Below are experts of layer 3 (counted from 0) of a mixture-of-experts language model. Rows are named router (the router's row for the expert), down (a neuron's output weights, with its number) and show model dimensions 0-159. Each number is 500 + 40 x the weight over its row's rms, rounded and kept within 0 to 999. Numbers have three digits each.
Before each expert's rows: a language model's description of what the expert responds to. This comes from a sample of Wikipedia text that the model never trained on.

# expert 38
What it handles: Line breaks, list-item starts
router:513520400547514461521561522473564592541563482475550457500552560534531447431452478561484554437489549474447543494536489548548505456513514479580541452439520464523475536457529516464527499444507535435515445451465508487577482484450452515504462515458529514498492503554533505560556468525463480484464501522525456489561489481560504508532381554501543528475542532516537531470452472435534537483551455527513504509552523493492553466451560534509515466485520540503474468483508435474456537455420433
down0:507474450459420479494541531504435541488599549551483590505544479459465449446439441474550514533438449504519490451410602541539531547543535440547521543548509534508481547480535519577481600490562485516520595487476581530452432463507531433505489476558531502434498524512484453513512504491521521545504473549523446551534478513559464518498492479541478520490512457555496485513458401499516498435474514482478507487529488469484465491480477516547518545492510517539514508435416512471488528484508472
down1:490439525490441482483414531522492509525465542473478620483518462646453497488490461512493494539546527511558461523413525481489518426453523478470520479461472477532417450531452534503498456491520514453527512468511530589486587505521498512485525461523564491500538528518473490492543449518532454483483461574500490572538552495434463572510487485485555501459518481503559500524536505539454494441519544494451492471547512513488464534429553522447469541451505505485442483565522519446588487558523429
down2:445486528476451500483569475500530514535573534539521519448543480442480474433534464473566560493524481454539533489478464527522506603459477486508469491507444519557540533562512464555573501528534432506525499502580495492472521529474480470467525528535492533406482482511503466511501481495498484571464489482439453556490504514388466543572487561468461599601500540534447510496479467484559457524481449495532511456579455522502457520514547511452501471454531471524453518487444581439514444476550492
down3:477578422474496451516500492495486487539419496459495552576512515470474542504479513489551567471541478493540493453514498481552434468495546488517512479528421564537469561504573515433483414539567555493512464478535470483493498522488496574506531464453544484490438517448514463504436481513604584514573449429472470516526446500512463563561487543473469590475502561447499530488491493540462490442555554456526482506530504471490488458501527424441476473486440410454478488502488467496534520452503529
down4:531480559538488525473490514453553505540514504479506521505443489548428494505483504477500457513477557534506468528488534495428473527488424536576525505572485561505488502489519474555517445489557517588460382501542524490506459497506478492404513442561500551544536510515516483419470522547501510548490473488450483479448537520458459469490544542522469491480525486533482452463515571475493508479467462559467507488481430547565544490499472464510471483440515480544606562567444526468355496468576488
down5:538454549526500498445326478486455529548501466472545455506514535440448427557458495513513587478568533529517520482554467485508541465479504586503485473569576521471481453530470496484517510446526521582484491506537511528453551533461530504500543457492513519568451482538481488551469539429519509496577492466563455426496526497456531486491543476570464513481494529539454505490534547515553527480469507475492471564555498471531519425453491451479535520581500521473560497483515554475515448473478434
down6:479499487488495439567444489524511441505505528570502459431519515489569499503527511460549469603491485579508493470506472432472425481482545506458560407574506362502464474477445471484481520480573508501454457460471510474608511545428556476498549479491477503525429494493574569517500488500483486436494509570491507471451450520531551533528454493494497447435515457471535536472503495461537560520469506526526497503481539466469498487526495469473458458461488534508516553535494539548589558508460541
down7:544495480499448504486503522524433438474533499479467475485486517485469467526524576520489479489422462522511498529444465525521494514518518506436417503509566419547471444536426484497554495566467495582509510471555475585492510540481504517530438467536488628491512523527545537511532513487492486535498442511449548472415575486509513524493488518503487563546536530543523454506590561532502465559562508484509518465460565454481557485463540595423524454558463463520480518501519613523498471492493480
down8:508518567490501493538413447486448498478527474486492451503522412446554522542457533536483553563502472483485482529477497507596583523430490502494542461383495449491477485451487451498519506543540496532523522479545478483461445555549553529482503498520541526450444465472484536514533501530542469482404521529488490452478503524502596560469520534554543509513542503542450474418528490502470415534458428513531529491515489605462541484481441476462469545402508462456489459478506471512477497422518498
down9:525446476486541509516579509524483503496492490491492562454572515535549507522515494517502486534416480541562497514479452494527556473505423465465503488541584445464503516541422515446475579496522519457545429484471511498482446446565525514481483516479551468532469508485471442526464472396495419478467418498519467510515544493464546508495523448439603444498533490556447525419466583491452567482524495505469528506500515472486502506472503513577573416507508481501492536537507500585535576519456456
down10:454538521451467479451495472500535494544499477537473497481520464499540483504471450521519509475578560544503454538486502566511447538514546546403499402498523508477519534522553512471549497563510567503571477497495480537523482483541498474482558489509535501433464489451556458438491558476500477574533558505402532536499499495492496453499527585475594509501495462453517502449543475438553422547555461415547559474481525457588535426522492497497549488505482441481512486565511585489550503522503438
down11:528499503546462539575491529431451498535510508498462513588543512479552451479467521471484451458466546430439500512522490467565441477534528491468419515516516487447529490474522526532495513443462493528482497503538500441484496545479515489518452450517511527564530461461458458545474460489490489547526488470525418504479416481519479541496463513441507521479539464568568465558481470544540464537567436482473548467478498403512521488549443474471445479561499528425512487384486549412482562538411541
down12:433472533481558464439501444567526501513509520512470510409504487483454541570560509544533534444521520531521569520531570493489560524498530552523514516439462512543534519541484440404571489522523495477514584507497497484509515558442514559460412557464458484561479475527472555566477523499551474518489503526504464549492473480474509406474487422451496486519481486507647477499480527528527500541408430572530513511508540473497532447529499560484480508483539490495530524497512491465577526477544469

# expert 62
What it handles: Prepositions, mid-word pieces
router:511549465584477450628537535444529543513500452463531459450519535511542475502461484544494510482457523478460571495505456525478480491524554463570498461462531498534456515480510552462541519452512550462528482460471541459523608470459479554487482552483531500470541532536530514381546456531439435522462484544497457478529462452528462571510485487521481500470557574562529570484497441474543563488517454530535533542514492492434553477482525559533543491477542510509467539546525461470603531494489490
down0:425523472566476488455456490485488474546519471488507445505515521539453521520489573565587440536489506512444496540491520488560454515504449365506507526475504504546530519434558458475570473496544420494521492452509458471522483496524491460511526572485497509500572509510500482566498519531471502518492454500480533481479502502525498563509450637486573520492499475533491527535598543512481462526468488483440494500528520435604488400480454566549475485537526483506517434544520521467527543557553530
down1:406474433563420506479498481528553494458558501505486526494506505575554546496495495524506524480557519496495526477592567506522423506502479533456467564502493558578483481461468494493492467457534500487550453500504513505517487507517477488548578530448495449502442463448519465511416461501435503499538496466596477513485474556506415569459508504526536470484451448399499517474496405488419557509509563496513444503551467488510574466526442473521569497476510502582553549499457487510504475460458480
down2:521484531521505491602490471521546512471492520579482499484486570434506529474527512523590484462519470460542552487454445504528509520469539489494479470545475538444521459525547515514495459537506481477510566454541486530387534515481444484559543503523549434451548450468497555457522500535521534545522562423512482424520537564440522520518539444478436458527545524495539579490508533406526500514562500497492474541534524537528593485510534472454550478524510514459450580485443490559506508563587498
down3:509550477448497476512470509459475513485481533509454496503485429487494453491525532448498526493476454515516513502490550450489477555443425502463517469499446455543482469502460478505495509459594465556512455510536454537465438436467545477537476510468494494499375502433484535471472518497551457550511568538574511470541442489539441476476412504465534466498450499550488499549452552507487379486511542520516474427571507489515485486572497529457566517568430472585571474503458502514458490437528572
down4:522540467477504495435503547438411466510489503517542451478459472558476434482494460562420484408475461513500503512477559550554459522511516499521549529503501517495447520511530498502482536574432534531462484505489461522500482440497518536525445537519492445390439491508497464585448504485542428542550436490552465495485451554488387499504481517532450465494513492519483434461497479475518505524463486568556561457471600563459486532509534529518429466513521476525520459412522550475509569504528511
down5:462419525532523530467499506584505478530426469504444476490570523516468559457469478478446526480531490462490426470547532385545491538469496459489541496558484485451462530537501520502493501534583473525426465473542508443480553509520492561433567553426511479545404496431474539509471507540472455483502522500451428459494473523536434580424524557546537528555543513534509490520444493519512456521476481428531464526442507514474519445520428481521461485505500453486482537454458512465506517503467579
down6:498465558497468469557411551419530543466499454521465470482483501525468559505514465459535559445507508484524522465466473484508540543483503540512526471422498547488557570539538489489563508504552550495455465603477519486443517428496576434480523541508545435480516574491513517507516468527556509499513469561531475533564520528498521481528499510582530502483528503570477412447516481501460442488519505492464504488523518489427435493515526427487523419514449486607514442466537496472479426564562459
down7:451503534511514589508452497496521496546505567524471480494592598527565557480546494458525468511465457490455577495490464463548405532432536535527480474525480459546554421489495553492496540471522494536489463513490484464496467507549515492575456564536529556490491484500505464510416504508551531519512548606471484524577453476540558492534507477491503466527457552490545492465557483517467503411424490549479409534482518540433551515570461541559535542519496532514516475486462465557484539512491522
down8:490527498530508579511499519486413498573492524549513571520452532520496539480498553497490500494533440608475514481506470465493424490475537412535465488456553471558519437473481544467446489480529547437533482441449492487484547437476520478402452472536525473538477486403497565503523483600456479476469435505520571432536521458569502491391506500515486468556553542512451470484498587545511496464480398478484529515445495490508512536526463519491476493510506528553487461488543539515470498504504469
down9:455489521474537494466531572497488465502505570576528477525472490486507486456505466497487591574549463547468432490549449452551539437474487533437519497475501551464523450518499533488475557499578454492533532490537503504525494492498492485496542516474505522509563510549526610496391486568563406529477477486556479476469467452449540551467487570496539567527506436487444500500480490552572516522449562401549525484449522535492478543473514521483538535469467530405515450494488446459480490460521535
down10:500406491492474541505501455544486546478485491502427509476504511501431435467563501470541437499464499491506493533565489549483524435495529524533478516449510464549528462462485526497510446433490543532478536548499461500534479549499478478500449482532584526508498512533556534486534566515551474511508534533461489487494431615484503528402509541456545485548437504556494497499442521466537481530562392534427439423451545565473452531518563485459486517472527541448498552451466453509441430434516498
down11:543508548511464500463470596529513496501502517495499578463473465531559498590485562420543501460586482541459462517447472581553497534561484589461518499533515508526486513434467561557485510439559509531524501468537555534469480461503514495440487479508534568539508498445503518545530436486520405540451484477488521499592491528513546515423478535505524516507403619536554514531514515543494595556524545553505453486517473478514527455541479471560465508508462482483478506505536506465490491513479477
down12:518486473495499583450440548554556442402587533479469475472522491532506530495568536459518537471414480528486514481487509506517460570498483500484473438463516493469439513567429469433540465428610536466468530479469498552469528546550466548439530482557531524492517499504503525450505521470494540529482557530566505511497504452531532554458476531513514532481480496474473457494542516491492463560511465488480556479488427528533531527424480550447453493534486463595455459468407467512431535564504525

# expert 15
What it handles: Line breaks, mid-word continuations
router:530540460516457478615550506478520535514495497438545473482515516517518443462470531508490541488458550474463594477502487527537452451544519475538496433479535547561460511454496538431535525452554543442561496466474540497543485388439483539484490538459536540482557591500554512512518475512482444504462437544538478484522470459476496535519430491542549519432492491509553529459430500525524552511561467504507462579538550473474500460423485533555571455469490530570459539518520514507562530482559490
down1:479514527530509505510530519535523484527456500552502511518503550481457432526496447487593505539533486549497485494470428601523524517494526530437504511548521483468579441506505513506474501508537419507508445513525494570510492556460576541539434549492527502489433441510412457465469523410494473504543457518506570477475520511514495523610478530433518523568492499539477425536507472506493489525483545548550526488494457400437398510505469610481538477475556477564464553507482474507507516538518476
down2:507566553487478478505481576493556538462463467489436469516477446420507490537533491470512501538522394485533564470498501457521496490539507557473513573505458444508569509559518467553473481490476588525550489471596428478539597527553502516548483533510473443516494531507514538528515514447558534451522534543492450485561550453453533524482522540527523510489512500490504525485551465471442494615481490525573510489544457513541583434492582464530438468518509486488507436494508490481505505419434494
down3:506460453489537485563458509502452519482551597548565453576484504483501496421457499456522390474510486456488377482511513427544477403544465466491463439482466492491423500550493504551612508523490510498481494483461450489484476504482565487455458528518440495465508448469471528470460515467534464435508485494443454486525472485523469468511532511484564459472502528527514513532531476474462516542503571547517536443483510474539481481394493584464520503495484568470483543464428499469492462568479517
down4:463456559442504485494500482540507520445573447467544499506482549513540477453507566491470511577482446435443482548534482529537558487520448493482431493537428463496461544468469471466517507474443559553453481486505495502510524491423512489588556513601449498501526560471552478518437515499520465552498453504446444497492471545541572554474463495555494515457433510482609456494496531451507533488488499517502529480477441558478435468450475596474461490457471512512585499446515487456575512504494546
down5:536392512436515536483484449504526495475568509472530450475512505513517452506571520481497537416446494478522496535556489514540369438504537473511542494457532497507514489479499507530474473481362497524475521530509466470478482514547463447475505520530523455498476464476542517481506474497425499488464562527444479511558488501509486469460586512505642470544509464499483465505479433531537486462468564493516510459533543491461521405477424464497419497511498535520458489508534538529487511447479386
down6:451537560500542470460549443514533547524527507507488526591489550515477472465496484559554523504491514507517527535447520526512489518524522413487568563531489552444485471468451488450529547512408537520452464556475504441505530549464523498520488482454540507474500464522424469605622534503509538491464487485465491409511528489531431454441534437506412503502571556508482515500512547537430511535447503434514515471478476502460547527476479527559504501526402483572489483532437503472471517505560520
down7:501465565518464564495467565547504512493436561534447460452466466498463535450481473544484508505498419477532425489492539506537423503505483492479488557550410447489551448517444519500446451411473468456485501503508518482491458569468428465481485468593486484434505492519546507485511500503524485469549552581475517431496521494510499484425600563480496509432501512537438517403445516492517465513488426469575501527453523507501514480436560504569561512512461549502448476537484518498522524498477553
down8:474480454518579478467542471545489504512551486556537488558518496449447529547541508475486478487514481495512472509503465461538388474460487474442511472566484435437489498422509559469520506516555478476497501567531501523533494560616548448491502524555451574546505487492529420540467494526573530516505484487547493522531488536548532524568435421550542489519485539503496467556452441510497527491535535548468498527485521547445445431454498446462487521490517435436523472446441513582483567511573493
down9:461537467531494510554495554505545465470485533533478521457439446456440534437528500499480464504490472457437521513415498511535532556529484512542456507560451529544499538424534501570542582485455549603498527514555485525560458536480485519491523524465500509490502451438571516502451526541598494564434507551502491430495561495444425524493545482531536484486539560474472486516497444466485533479452452511495461472475541506491516519585549504479488565520487512464451535489433533408449582506512550
down10:519473484455455498471529449502556522514506540458500520520509506454505527562514461525541465529614497494524560535482489478508579522499496494466458501537527506503516465570428505458533515520572593526511500439565493473499511470514467439445511461497555464499529468534442439419541459477567503521462507510485525550503456432530532507480588541522484479543477554569507490483551496499537561626435474489449521592481508508535473482492465490471471518532447485404418580453476494505449531502489527
down11:511449495546436475474558506544514541558472491503577454527498511527485443493463561543559541466537555507461452503524480494478544483439446502524504565538531471503451445506411487459534553516551494482449559405471533495556428472501451474492444489540522583562575531506505474506473452555487495558564524479504524497586506502555449501558427580489507514484510495499463441479471466507402584492536476524475514526498499537438479550556546504547531530466504527495498452508511502528489563523574531
down12:532533536528480481520491495509513417556446482455503499469533427491502506500523478500426558463472512601443467517529514471477559478555468474459519537486499479441562511519487525527503445458528475532544492541539500513523468539534455486481513562460611527517537467494373545534492518414554460508497511493529523485450563452556482568530526555471477536513496446533497495496506615491536436558490509517434554501548570515496508523464401448533503563482505466470446549455473473457503477541539474
down13:483506532497515519466516508494452573555502544555452425482541482553508575507430484439470503447497512473464484552490513502512404477587561477500494488510571476473419502491454497488518557475562461574525426550495581566564498477451515526513578503437483490575466513538514537481475475500535445491518450507535453507486421560465438466526479442503450479531476515534565530478520475505467504494530475532461462558547490528470445619534490536483489438458537517482494519485489497430501551464474549